config.toml
num_hidden_layers = 15
hidden_size = 512
n_experts = 32
experts_per_token = 2
d_expert = 240
d_shared_expert = 0
hidden_act = "swiglu"
moe_layers = [0, 2, 4, 6, 8, 10, 12, 14]
router_score = "sigmoid"
normalize_top_k = true
routed_scale = 1.0
balance_loss = 0.000931
balance_bias = true
init_std_router = 0.0188
lr_router = 0.000455
vocab_size = 50257
norm = "rmsnorm"
norm_eps = 1e-05
tie_word_embeddings = false
optimizer = "muon"
learning_rate = 0.00179
beta1 = 0.95
batch_tokens = [65536, 131072, 196608]
max_seq_len = 384
train_tokens = 689100000
max_steps = 5698
dataset = "wikipedia_en"
Below are experts of layer 12 (counted from 0) of a mixture-of-experts language model. Rows are named gate (a neuron's input weights, with its number), up (a neuron's input weights, with its number) and show model dimensions 0-127. Each number is 128 + 32 x the weight over its row's rms, rounded and kept within 0 to 255. Numbers have three digits each.
Before each expert's rows: a language model's description of what the expert responds to. This comes from a sample of Wikipedia text that the model never trained on.

# expert 7
It responds to: Everyday nouns after articles or possessives, such as fire, water, health, power, child, and inner pieces of descriptive words.
gate4:143133119152145181111147179106090176150162184195111090137069136117122095103129151082125076141178100117081169144088236142162130118123134089165117092172137160120073106059094166122131119117114147125105183143119170091149097168151096186140126114086147145177060148089098184131086086125119137123115138161065197140158103162144146123135171132123082130153171108157180168108124124074070084117075
up4:176072111092144116078142120110171122058149097129135158158090117136159156121145107102132153106091121109121123084113116073109088125105152145157152156182103159154112163104165101169159124153150111150116090118112177099094087134108162128152108130153159084131139171097167057161127115161096168151185127146184106141125142098139111098128108141111127101159093153121105134150130129109116115090155
gate5:101153076125156183110095132190173124092094125084114079137094121124112180098128100092057146144108116143143185133176142136097128073118149115214168085139126199114122139102106130112097097126141093185132106127145116133124073125145117144133105171089146157105096079112136109142084151144136106143128110104086173135137120141153157190101139141137158067172177154109101158181109157111145127133098
up5:147102127131150165097094139149161128105097133129057119085084183150069171111173154117130172126114166129099191118126161127155156098150116067154124107136170167151079155173053101130076067128105073139086102084124150131131080120138110115134187220129098130140097087134130132193122153140106150181165106115107195148141153134147181164061126175175145083169126135147139153129191145117160164146119
gate6:129168123145166140162151111152148138150129124162133110034129096166108187156153137086159140117119122176102100100109113157126120101095150140182157141110139115125084111131136191146135110123125148092151160114146168151140091180140163139131143115095136094148095130088132104121158058118119078100116208100114143122217168149142123119126136185131125070158129079187129117104090132125144109107090
up6:116139094099138180181148124061120129136098121118154097070080090185136147164151168121142154142126178176127131175120163065187137073098151103118081242080158146091089180117195166159158137144110088130165137135163115126112097179072179136124126102107074143148091102094135098077179072165159149211118134110068151129143161102115165151158129170176143116145126124181116089079115126121174102150138
gate7:073110146171120178064141120130097106149126139080153166114107165151163164113167142141135089139166090161187109131128137139130193143072083073117111064157186101156139160138133092140141131158102154145114120140111082140106206153065110155162144109142149122133133159117128106155141087167101131121089113185125074116186133159132080119182091125141169104129169123127043137160111172205105131164116
up7:121106123169155167115098151157073115160157126119170159165109143158140150141134135110121098118184082094163093069187125123121202147100081123130105134115164100159154164158099119145156139161086147157099147142139113133114167169063117103120122143100091119097129159107106093138171125194103163147111133199109108143199097170114131159156068144203193123154136145129087131116141126183083163132171
gate8:095104121105130141086139142209095131099145074136123191114099122095079077087118099144134131082180146171156157110113122115159117147152081154154104130223104175160102134114093133162102120153121168056163165170117158149151119109129106096154164111106130100098115094088115135111135159109112144106145142080114128143135103102141204164109151150055072103105134122156087128160112079116076144184117
up8:237154160201099119173086129093136127143076139109110140132134104163142093078143138168108150139089113128055173137087140082154153108122115110115103101154110099084133133150100148059138128121169179180125158136155106155095153141083123118151063163115191113157133143176136115129081111168118137160073138197207139090148151151123108155113131161136160121129101103145149130078085172106166104131130
gate9:156151157159106089146141166094119148181122116141105154179118120108098099100110090101132092078133132125102122151143165089158137081204123103130141084182142096118114153120147142213102172173194068105140077194142100128095178175124123097017133109116097094134086140133083100117130146103089120127108103119137182079167165163208156115124133128133105097151137189129096146168106092122140146137204
up9:131040109133134092135139159153122118114125093115116172148073127163113098167108183129146115132173154134110158124121102143156199113139185165122135174145093110122110063107204132172144149147135101086196142069200102088112141085163149147161133060131152137151118123183205074120145203121144114119117150095142107100148133091124116107091159104172078105114138144072110091143093125200157146147139

# expert 31
It responds to: Line breaks before headings and table rows, heading markers like == and ===, opening quotes and brackets, and header words like Career, Awards.
gate0:136123126150122160080133114161099107183136099142102098155119130157096114073151101115130141077115143130110079184174111148099127181082159068131175118162140136147118159150076163099103150166133097124177133144091073068067073134144146172084114092061126124124156070100117132150144124175114122148148147080114180143120199180137075071149120148133125130179110140166132141152107118088089093189098
up0:142127167128166112167131145065129119067139193137127142034134115098158152144073119137121095126113071139122171062116068126170139045177172180130130103138143113110136134125130104143114103137128142135127122114176126165165167145064113103123172108145094174145108164201144105098164102143142113118144065140151119137162116073101129111095161082086124186115149126126116093064162130169150122086133
gate1:145111106161209152106125154143108154114100161144140113186181132172033142118141148052105151111121176141130107150080120172072064133144122107114161158124153155128124147150113114148124186092118093113116113136119143069138140161116071102147154190143104097137197129092138149205122160110145157160156129089078119206106090114104081129169133145137129170123130102130186115160138134133119140175129
up1:150121141148127136144107109134110117115091105113098132151207134114071124094126138022072124109154229153147106147115133126083110137113114119125168165149150138104161140134129069158145194086112133116109097094143136065134159138122101119131089211141139106134133122108153146128095121126109197154128149135115116187111145121123127184139117137160161162119152131129161123132147137151115139135120
gate2:142122134128151161166190116104113173108138108075163165157152154124200140108157117163072165157151149149090149121133129089137057132153167167129133169121138096179092069076123137099160115121125143148179121106105146116156159149167120164164112134103126073078158069113167104187130144176172106104199122121094097122118102077149124156141079110114122111154114097094143146079162072075145193121126
up2:159180139160108153124174138179134086137123056083095118059146180136134130140118116134156119099119116105094121127111114083089102168119144136128097165130139164098115113171114155153147116137170149097140138123120160124079146112128125189107125113163164206103152114146138157137136118094096126095038053091134090167133147121133151145157212132152161116136118159128175072110127183148140054118118
gate3:147101108123134093129131159117138104169151173090123164098134120108175186162059127075109140155134065127129123064105119117163129138133123165128086155135159206109181113113151148183111070153090158106115123163167047067136168124160149107147172165158126105196133177129163167176109073176120152121088144083127033185104102085123128134117092132130105139137103062119110119124114102118111141075164
up3:065183136149178089175166099127167092081113105105113127124139141112107137182127099162130139079067119175200123120164107105080078153106149115168187110077125202159130098090118119149136075167156130213129106181106116106181131144144132153129156111189094158168039164110135155156165090121129121130084165110116143182075096090180200151189134133172108082147169092185108134142123175115107168137115
gate4:105078155123178045090151125129130119062114122112193121168110117187089083132081122107121119130102129109153101129137115086121093187150134086066138114108144158125134120024084166081121124110142106165136143159092118166086075105176132028124150145066160100159160120106159145098125239150111114160105144147103134131110123133100163131143153098218164103079101132188102129109141099140159128160158
up4:072086126152140123110119110133152110132102157160200120087082112143083137083091170126125160126117102123161133183104111166117143136129146091108124114120118159126142153063122106107126101095152133110092126143124108180106140106168148103115140081076179150102127116078127136166145167114128084119137150163120133182146113153105202101138162127255132091115103108150107124094102134142199135187081
gate5:079085141171165121132108123200074121179193110147118191177143129183070158183171041175111115163146138096179048123109147123138084133130185061148170173167170114150111094092159152079135124082075030105133089134174128130191137100160085114156142147104124162110159107088123174145153097122174147059097123066093144173123146123167122128172147131093085130144149096113103098073120139109141157105140
up5:123123155109092100137131110064092149125109150146101124072070153111169118109121174168113140120132142098087129177185111093135149158098140189122114060125122135079136125157111118111123180134128180141107137119061146147104134155103139128076145109186091138111127120125093072113165103184090074140218123245219114102079110109099123100098146089091126139143134178075128166155115132130134103121098

# expert 1
It responds to: The preposition in after measurements or events, unit words like km, ft, mi, and infobox field labels such as Personal, Born, History.
gate4:134163193088084173122124152116103149160113102143162133072115107102152157181126053111127166155128145147134116177157170137107129120124137119184065106106143078150128153130056135110101086123081100184119197108129105127101111126142147097111140133150157140094167161180126133146137081122136129129114162116141115103131144171173156090177107149146063135196095055165156149136126123180121103176156
up4:047140115156160160166158119150109144157152185159110092173124125152116099118127189138130119154203142155091178148144095147102089186089171173058136166110072108077128088070164117141125167153158146116125054115133130111160187127103131135179127143105089079155122059124106137128118189168091132134151164173157155141133083043070107132118110070124170169129150123086097142124143106128140083138115
gate5:097186189132115206141140100150099082155124117064146087158112139119150102151120107152155156124134096172133110077179121091109174137136103140065182161140133133119092160116104128120126105119146106122116180151082125097118158237048131093150098131134151128148103100082139187165136115123047153094086148107125132150109154099101135121150133086107123125123101132118141117098060089099100108038069
up5:084159160107144131117136142137193148126135144113079141142162099107094136143133126122112139142113126143111107126151068086165135169124074115088108204144053144123107062220093102126036156151140155160135172119139150110132090166143107158145119131137212117162141107146198151071155142136164090119136080128086161107090106119155144095094125078096178123140130142160121130073061116105105095104072
gate6:123141157132157139153169163107146127120103130097150097093177145152104107119130154157122098125067064143123093088164133082080107159113118099147092218165141103130080123110104145123196155173145144125067186112134162124174130143073159087153149100086137238137097158138149172089160126178106154037143125125137112148220117135118153132146106127160179143138133100148133134092146151110093147132106
up6:128163155102094032104140132089111138109088160169119088161137063193074133124122157136195101122028084169116099143118139112139184167089115106141169191175111145105117141100147161156178133131118171116092175153127135060142127102126127119122149119144119187127091147180115166154110124129132130050178131089111123182171154112105131141138118212097122092148107050100194147139094089128098149113127
gate7:162142150182154092115121112130132159127081138086148134116063139160102097164124085150161095152034150173196109157105133104162155147133156097085109105108109185110118091096109150124118150141057069056121163158101126125153099166110079194087152128124154061202115135052075158090151134136124093105181130108148126159125125108109128149167125188120136108105156143131157151081180104133140161085186
up7:129146098118109159200160157130108083110188145148109147151168130122116128095181125140142129085199131095106149084137103203111110102137109134219132136188107088148140138102185154128145140134179201150082120096146124153115147098143186084168091125108132155115129132142145121135063119082087155101160121181145111075097152143144110160136158111125097130100126096166059159176103140124175119135094
gate8:126149119162123118131104128167098136075047071136143115177159149102116147143109100138173123076116149114128089115143146071142144119159167106101153086130072169112125180136146098117126130170124155146073133121107089087160097059123117140121092103128102105080116157176094151092154121127130145117091113128130094139136107131175155097117108142095049127126142086136162132164150112122167176120132
up8:111133139162117157114159153184167139090106155125090137165063150094104144155092056083145179125107145080098100118121133112095077181115115111127165041136128135055118126127134143088110130177094124176094129082099119099147122111129141146134106165138158122038138143102152161124159123155138131119089124117146048089084156123099150158171167121132108177166185108101141113155087094142069137115177
gate9:101191143123124116099100104148095151109169114178101138112136123101120176146148139161063107180102141170094133089129107074143158138147104143165080147073099188115138145120086138098093136111103098137126167167176107118110112076062056085174188115132142178063126130143066160055127110153123129082137105086089132129066194175173135151124129185092161104132144092099154140118154151112095089106024
up9:139118129106148162129123105156069157131120120148107141147149122106118113117078156143114144112094095159115163050112159079109119084112089151131103083080133141110118118122125151097086133125104117137114140126093136108179098078129136079143148108148221255160153123170131175065152085162163129098215108097128138147096127139165115136123147150137210147168170157087065121135152140089113105113100

# expert 13
It responds to: Pipe separators and small digits in numeric sports or election tables, plus full stops in citations, such as Jr and ISBN.
gate4:139144177133093105107161155099176094182116114125111166170187112149099129175066133137165136169143099149138090141091159137084099132135108091129122156122170179073088143122065115110096098181167113081128127203152104130076166094110148101132156132114165117135147103146116126133155182096113126124101065176104086119175078097112098132144135132142122110101126140133165102175113166150134119150112
up4:186145151144149111116112145085091109118065129092124153119129104153119179068141178093144153107136133125159147125118135149102185188134119154110165159116090158088122099178082107135046181177161143168121160172130212133087124132129130123125144109128061142106149146146140159164187118127080158051121070104108101129080100125134106154163138111155148187142091199116135110121179097176171120112107
gate5:139139149114136104157126120039166119126103147157122124136143172168135140123091174143150177142154135135144146142162151159118119101134108126107118113095074168113128118112098124152099137126109131109143136143101092126145110108194115118108125134086128155153091142120120113112092080134082066118134150157168133080144098155102136077116177185164124127116128106099154136096147099161175099133115
up5:103138158122082106101102057144156121157077083152095135139133186154155167163143142140141184156146140147153156150082085141150105120101159186156100129150148176134153169159119120100104127178096096144169140123117139077160102118159088144132114044123142103126101179133059141119122093087046139178181191146110115121180092132114120080083117124142094106150101084131155138113148123168162101145120
gate6:141098140128108093141126091140145111085115148096122145161132163180111131103134119117138153155177119123173166124193104129136138140116135080094116155124113149154169122119135074182132129118161106083114150133114109105126187099154150087171149108152125157131104125186112071137143134165167070105149151139131111115118157135101087104148132139182211126151129115117130115115058122174087105121075
up6:149126114066166129121124140075114149128077047075124151150140126137137166162147132157112171104177101128161128116171123151115137120092026165136168112110163169126117161156116116114114088121117163109114231123034157118149110109158185111152096128138124146106209118176131137165126177146066095103150156132099161095200100123082137115103132123086143120110112085097131135117211109114149136152136
gate7:103128135141134129167087158155188135176132159169142089123138151074150159125189138082180148146109149054120064090098169142105099097120066125164144110101163133080104146165198122159155187078135140138141126146190123119127137112065161080099143141170112135109141091112161076147180096112097127119132114129148156122094108088105141135156129145043143105143161130150170115159153130069121145151138
up7:170121097137127092123109146130118167066179148171055126043074134136133134096136124128153180106065136126116127079080114162061224119150141112098084107160153152125141166130148104124171136144129131098174157103202067144117133115107131124140121114163080192145136108052135082087096062094139139105090095164127116159134176106181084172104117105173067123131096140122173112163135152067092150115138
gate8:152152112150135090153089132100106131146085139060079165139096135078081173186155072139135127125116118090140128105119108124167126145136105130160115103129112122150152139129173065109130119112104051139100096101129150096119125115131100135094099132136214170182158118190120086114110087161076121025118183135165141119118176091059193109123116085128144196141138069160134190171144181160058098147186
up8:132168087156123127068194126078155130187178154159164112155131165128127098078156187086156138109130152146076149146084120109114125102125176084157144155146155166096075117136176117089113178113123168098147121096129135083113183187149142148189173171171131100163100130106087147151143157104160195162091105156131129111151119138159153118119141178091108152171153148138129074129133144145142127116074
gate9:188169117135115140058095127130196159102143158179176207105181113146095158123100127166162032162130152089147112095105088203124123177110128169105117180134157084086137176140166143125086087145094128094133107089082128151064112120166147128111144123135123160070116121128113079127147178121135162080113097152083154162120189168133091105135103162057183091140128093136066135103139144119116135118165
up9:156133133130129131075153064156127166107130131147184110070142178075135136124132157138128104134152100094099104104117127103132096144126105192100102116141149099099124124144127133184086156082111120153179090067070137153079118160105132096113108096099178119111070182110126117136097131095137091122150126094115064153169083128140139124071143122146120163132134069126057073131105155181115154158224

# expert 6
It responds to: Pipe separators and country or team names in sports and results tables, such as USA, ENG, United Kingdom, New York, plus list commas and dashes.
gate0:176099134111146125175145117135113130142141113180152122109089160123126103116148096108143143080081129153127142146145077129145179153118145201122124117135082119131136136084127154136109146099155129165153104111118171127134103154127172131134147090126092093139149102091211161111155145218115139168092124131170127134162127077128163082105105151144145099128125036112114112142075097094130164182119
up0:193056066135111140093154095063087094096166111175116055134132116098163145153144067112145115088079128130122094133172115113154149130169142172088170156145092134170135106115068164126075177119145140152084095119106180124140171140115146108188088146157093070166124100120187138063169174204119151164153133114136134119124110106104128128113112171144106084157167069131113154142125097119145116174118
gate1:113131149153080151084000144113173128108132154083137109170126172139076167154137146179106133096154142125146090171144160143091138183053110175132164096169118152194167129156167099067122171092150225151114098152138044115145077104133114200152115140154113153162107107113134111175105106150110114114131132087108156095126170115109084169149099105081174065089158074113140144102176078136122148166106
up1:137131158087153082143151102204156114140114102102135133104136085132183123138094110098120139138064103131139153090105124102128084108146089077155035089158070180154083124138153126157149107208146088138086170117171163122099093140132119096139131146152156165178125103112161144161157098096052106115166106108125168089128143137149161124129119166072102131136143144148083164172141138142080092161123
gate2:140113101145120143155096118152145084163137179140118114134138151145145103142124175099154155172171116182090082114138163105168145145126085142094163167055152131094154155119091133086161129174102138097175088154113119000121153146135057171177123108144062183121209131214206115160144088159132126102152127144127142155115121116179147154043109074163158145147106134112152149092135104066147111105170
up2:133126158084142143147102115050150088150134138131127109174096087123176115121177139089150140130124168122127123028104161105149119154083114131123149152141125126113039139062079101145099141104125137140106200100197086155086129098150129106192145087126157141124161136139117132159153169151093116169179075111087134092130107150148121160140128077140093149123170111194159124096081097149126177126083
gate3:120124161144113168110222144114123088091154122106115108187087111117129110123183123178124170131204086047150137120080141058120124151045114055101167158086138117092140141115072089092136145120168180135103142138121125051167109142148102128181082149188074157124196140133165098122175172180130097164088169059183122130136169124163082114092118098097168148158159106094126084103116116104130153110087
up3:142139120122154094116179117162092097137165136075152144117132129078097103129116096142175163121171159114063152156098181143072143158088143136074132135094126095089155138103089108118112131141160087118102165137089135171149189135133156142183108174194093082047180123100174119141148179132109073147103148100123118135137157113158045129122170112027168157168117103078159147110123117078132169130104
gate4:163132133122150110178111172072104178129147094148109118133158116089128095136114143127170107153137107056115111168131162118143120131117186132067105185141141080092153151141169104150118148141146164093093104130073102134156123134145099117133085094112106084094100153155095127110099108184127141127122132171161147170163088090096159133128094080175082139136125153156128167170096136124142079107139
up4:109102121159116144178177130134052103122085203111179131074149141124189120161134169052155116109164153063167084126154133127149083085103105221156142165045058165161156113119070164190086116125071158126165094129092119169076099092126147168115125069108114079126126124061124118127182137098139120129152149067146132165109134085129135139126055091132095191172148151129124100160176129083119109114181
gate5:211137134126138133175155124094148135122123112108154131135132175105088111128164101165068059122131194159155144153154151160095112111107167127094155192053037062140091144119128135178124129089044154102096120115095116132162108130163112101121133140144067163172152120090190085117119162161116118122112142149115165124077110128135103071143134149123120108133113189119160102086172142108137111149126
up5:129116146148068152122110127144154130100084097164121206120101149100164170136138133170154119140115130171175098067107124113114129119126128196113142143126123202096164121124154120057083117146130088148064095153173178110084146134160127114105092146123165202100097135133090145113146097096120152074138144142166122139105160177133132160139139143110121130119106008112077131112135156171093142113126

# expert 0
It responds to: Past verbs and participles after was/is, such as died, moved, served, known, plus object pronouns like him, and line breaks in tables.
gate4:077110205122081104123150149117154124079078205104126168146102089141119113147118129099121141181173140147122061101141188076142117104126103112121160176146099067116138082137155172163156152076155138062144102176125107172131113152120096197118121121153161109141112089161174159092172121105080118086119141132107154107106118148106096086168141195151156065073148130152161207068095139126119111139154
up4:098156079073131152104111136088130137195123136128155082094060138145106157116138140086118168138112102156134143147141158119048114152054159157120101179152165126066136174120133111087108121145181092164086116121091090154158140120098142114097129177130134140140143129130107119065093149188096105170105161095161134142142110155144138162080155077140129119104167135135125079140118208118092100133129
gate5:104065123134204138114096134115112175197164151102124147107126051080068138137078152106154115135130155129088201142114121104166132116090105116145191120228117163098147162071076172211150115107071166145166084206112132137174131096119113132080156164111125187105166195138174086098137100183114166094128048152121135124108081160127109185086117130196168112161171113124107113094130098113094164144147
up5:150119163147110123176166134099116145090134113127159155123142142119131117148130119188091097131129218160132139132102129162115161124121177184174107114099128113181118102118148141080145114118132128150121199041164157140163139142113168086117136095110149143103129114083110191145121105172135130167129121150179129142149127112122112123146042092146077103067103143163156110124120154181097132137091
gate6:126089151119113127170152088147143170101085105157108124164075144102197096125087090129060108136160118152163095096134133119132131183142103126142142134103189115127083144161085137142153156142135094139183118109152132155147151133142079110135107086118085140087084137149148129130108114112134124135118138090130145115127116161130123059159147166157130132141161085160102150066099104115153104183125
up6:185139103144120123142122098087181073116161134117121163136137166152197034158113038118085120149089141126136141140135104081091131134060110135126084151152177119140093157140108167158098135150132093140146206132162121167133114132169084097054134103151098182145088139121123119113108185122147052062137166130117151170131163185059081076148109144112078109151146118116111139150134086056145105174139
gate7:107169111119158142125148097102105116067033171161134079107126126128093090144076156150122131080167104168174125129140085095141114164210114096142070073137085097132129079183105161106128137171091148116128040142158140149103140097137130121131106140095181178163168082067130159096167081152107101144145107215106095108136110175135115103127144105117093147155100173103106121065052154119136119109166
up7:206136096136172131154155109152121129108128120112131093131088173127119197089088114128106128114151107157100133179129087123085129165127124100105170149113141151113130131163176171105194143152119165102182204115170142154065109147195115130075081093083110141118124141171152161101172150170093164076126093095122069161166114057093130121129076104140124120165035116159094158114156027098149150184097
gate8:155178092105105132096113159152133186059164143092126145114223090175175118086094123150087105093160145116124199162127128098182135106080096116171114091137133092114215134111120153174138153138099130194190136144125121161106134140134082115098095123119130085131107154128145120162106120119136121188141123129138148165086151143116151120134128150160091124095169161117108204101187166150108107158090
up8:117091102138152139116097154134153136182185113145165124105118155078154100095134084162099084105131151141142171100156118082143151147131108143126147113145122171186146139131090107153085097110123167115053178096128132130125053120138154175106120156148119088110140119112116127066103129141104145107104157115113153145090092094137092185134118115149092072109145145173167176153146109148098111090131
gate9:138106113063118167182169057111114140098119116125108100111170161162174156114109170171123201141101134135158128118123137098129093156112158115177180163085121150150137114170191135158163140158161213131116071075107087195143141136130129104106104110189176176134101127126146167086186165177107127172117088130145083104130132058143145100140174112156156103187039100135113142092137133144096117112117
up9:128106127112146172129079061080132117120115154131137090151114094161133103120083156174150166137105170095138149170140120126112127099076157120121195176081103138132113112163120106107163119115150092155121099094127118137153150188111116150140156102123136167141092145106145126091153141146122128082142162200092092108169133127160095095042119094149150086076044075136133114149148140126160119168083

# expert 21
It responds to: Common nouns after the, a or possessives in prose about works and careers, such as album, film, season, campaign, role.
gate4:096104081126136095139120109135069146151152171133156187147143084138111113131093054117087114111109127087178091118082114163148179088087090114126140079102119121117124130133163150123177222076116126138142144161155090121100096103135122137086137091150139140114041148111118137156165086130099162138116098127179125145131126152124083138068072084122138170129158155122162097111126141128061113123152
up4:132139164102105139087077157162147143134100127122129089104159115067138109123094116205142117126167130139152138109126133124127187157153136158136104148127147086143124118121118121148141102135116040101100141105091115132145172164109130125176071057132075137122144110148123118138051146161151099096094181191141086147170077093158210112175134148149140140069128151126115146183117128094131114141134
gate5:102119139148047167103113149102144117136125108139169184149133161090138119171125095135114117112070121110136163158158152112117102205097186116126185165126160120177131091171109156109130085148125127124116100118121113161114112083169105145114124139129127101095107126064129106180095125195124173133186097139056115096160105118067082120127124144113119190115122102133167131142124156087105112129135
up5:177132089093187092087116101176110122111135148183122122159169139104171131157135144087183163127191101152109089144091079155168137078097150117101097171124112214068153171083102122143112158087150180094154144149129171144096102139124151134177066088162130118129123124142133163075110150140079131111126171094142072206130148138135134177113066164139110134104114155157113112183130100160160167122151
gate6:096167143154180140116099150098068118152100115085141132148090119203108148123073110131167151094121117129128122141109091140118083188122130136180134126182142114048143113175162080070133086154166140074105175152080127120112135152110154102092113147173216155141083070152193065199148145076086074134107110100087105097125154108127061142149084137087173159155113075138113134141089087162104183107179
up6:076181156117087132119103085138143163140163134084106142163129146162128099122214149124110114120135172108117160078101122133139136096143067107151176146156123163189142179134130131174117186153086126121176136101131164068111178097103106159148097146091118128053199185063083127093171136128134215102112147106157108120117135106192091141109144082163026169133153140116131126112135116116167085146126
gate7:121095132159171093099087091137154198137125123102079154154138117100155138126090136075101163175145088124133094147152122084103132166119144087060132174128131208138092115139151098127101139067104132140115105107142106062109114099141041128203087103153060145085108128168100180154127143112097133167140128165173119135138091120118110160105169161120141127163151135125096128177129055189109190154095
up7:145135130135122062108111129126161156124118051104066147096174190167183126148118126118130079128172116081105159109145110173082163175146108135164138129197113168158193119135030148096079100062103086070148146087192122132127110081148152093094145098188065160083116150123102140186123146083118114126135146115130110085121147216183081119124167172120192099109167066108094135152141127106112132150164
gate8:142105147117132195140080088170126198141150146216113156105110214117152150145119125139090167077125125084122170125111123105146166121183135149113110077166181137102161047113071137072157164157146164135169177122143186165098169117127144100131133132121145143067086120183110117068142157112133133167118073140093182124105118105147058163101110157058143129147169103137088141132061129189159108122146
up8:157129115103116116094110116140075160166140125126134159109109159089154191126122135053134136127169166102110163153099163058149107170103159193125159131104160075101112092094093151121144151159168128169146114049117143134116178103179141103161094191129078187134119119100093104078125140105073176101087079123080139084157128144103021129142148145040096150127130103174147161158143134153132089146133
gate9:093127178120111094110128194160131157113102146155095122115147140136109169101164103123071106131143180104097175139121187149125184107130092113124108011165090151099098129146122154147147107119108096135137153046087097167144159093133120079151121141162130137049130101139184116165172098159132196129201138139136131123132111105125126075097070127118158128135134140128101085091119151160109142196109
up9:119101172112113121127110176158130140117143134095105167117162189128106116132164130071022090125117154072109135132101169157098122140119119122102153043144152100130119136090116163130131145157061146107123133103123118099143144133075118120153141110119159136043149165099155101131159165148107117120131111172108091111156158124113121106129136116146098099150132129137092112113089103184068128127163

# expert 15
It responds to: Pipes between table header or stat cells and == heading markers, such as Result | Attendance and ==See also==.
gate0:102136102132129183156155137189136178122160153163066132164116151138110091137146143077145129187125031118163177152163091121183102121120077077138110184103121132160112122154157122101090152093136139138084149135138118064103110139114101062107111157160121173086075094098119115087140137111073135109126110109099123142107088152069166167142180131145170129144141134123138063099136071095041180190158
up0:147149067175146185148114113188170177153124163193084109166184170182090109095207154098131136136096051096134120118169099090175113064106090107108138144133148139171112139142156134073091113131170096137101177122148127092132105144097126093093095093163116153135109140102112150115173103155105108182123136110063108103123155116118180129179164170130149123137130125100118102122139104165142156156168
gate1:147209119171047104129122143114158122136118140143186092143121167119169145110112069151131125079099155160139108127185197137121146101132119084110123099179106157144124193092118159094107142074160107166091113093157158122114196111146122134100183146171127094154093157093127148083145131133146100089092098113150132106107122084117122141120118106155129178192127163123072124144099121096121155094121
up1:115138099168142095117138116130106088128115103150151158112108211136204155137106133109138100083137180110133125096133121123074162153191195092149103144149089114145164137092183152126070112152105138166102049117134135179145138115204084165093173171101136070154111120157134114137130216113087115196109130115095152132120099143129026189190116130163133112125129141144056126097080129107124182101147
gate2:129121118117120148115058149125134095128140145159175138125077105119131096142225092101129133104139123175162118093112082081115094106164143146127114136140155180129134133154132163112180123104149139153125114120099140165127078117065147125195145189188109127160156157123135132143156153089139147113115084102101183123136157131143104167120101126152146154146119031097144081025127105147046134144172
up2:109129146133142101119157119118149154086177100123126087117137125102141094135090135152140097128192078057171147180205064148134106155138132127093109191117144078176138117113108111095115097150177131068115100110142159101121138134126124094116125106075188128122099148161161126156137145049099131122142122136132158083139108120179120091109107147124142151121121153143142188133127119143157112119148
gate3:118130163191154115128128154181165105164132185075138098101107187131166102127214091112187115136089119108126137168168151137138121139142110147193104157103068142141079096128174128110107137136106100131140163110117193119103118141147140101067106117116135082096188098123088134106151135181121138096078104070164094128135130155168163132133177165081112188118149173136187076174150128160075109148129
up3:086147128134163079182067158095136133124137133163143072140154107134183142132122144128112098086105098148116076157104177160159132160157129066143158076131148150032073095193141156154090115136092102103154102089136110123130078203233103146164162117091120117131189164130150163160159122081122069118160135192154143167107098112121119113095081167131149149083126054120103090142128080153186138158066
gate4:099127113144110108143112173140164097105133111082140062105182166100069137134118150095161124153155079115111095153139056102143113174147156156147138118141105176173096156081123128177088153145126158145156099110158116167157067143137095124145139142175083119139095181134156092159146122132161137049132124089170128171221137069128135098125176060107156140130136145143139186120165106095071102138136
up4:081092121155179143095147130110150103113140067055136109101111116091120113137145146110119163114146135087076162132112081117119141099110145120151107095143122151105097138083096136163139137130116132165175102176148120146108088152147088163168104159170114112193156190130117116124137071150182091122120106118195091139177097113123135093133152050162178144137138123167131198140104156104097131134149
gate5:176144091128198137145159130143156066095103093089128136116093147102080138162115128098158131180143162150121112140196107124072094133103080085180151191112113144089120111195123119075130133000151161140127104082147176151191087121125164168157151195130161109101100093133139112171096119090079161141117162128109083111147140110132149099124097123105089169143128111132174138111113153129106139191114
up5:136171158107118123139147103109151090128122075121083129075129122129082161172112038174146112222113194130155159149198074137172115113112140089160156170097107152147136108198150118138159110112143166115155110091181109146140108164166106120140137218188140146129158139166142094191076097106102200119156120107041074137114136077146088093212111121187126130131104114100105114134079138096124113173118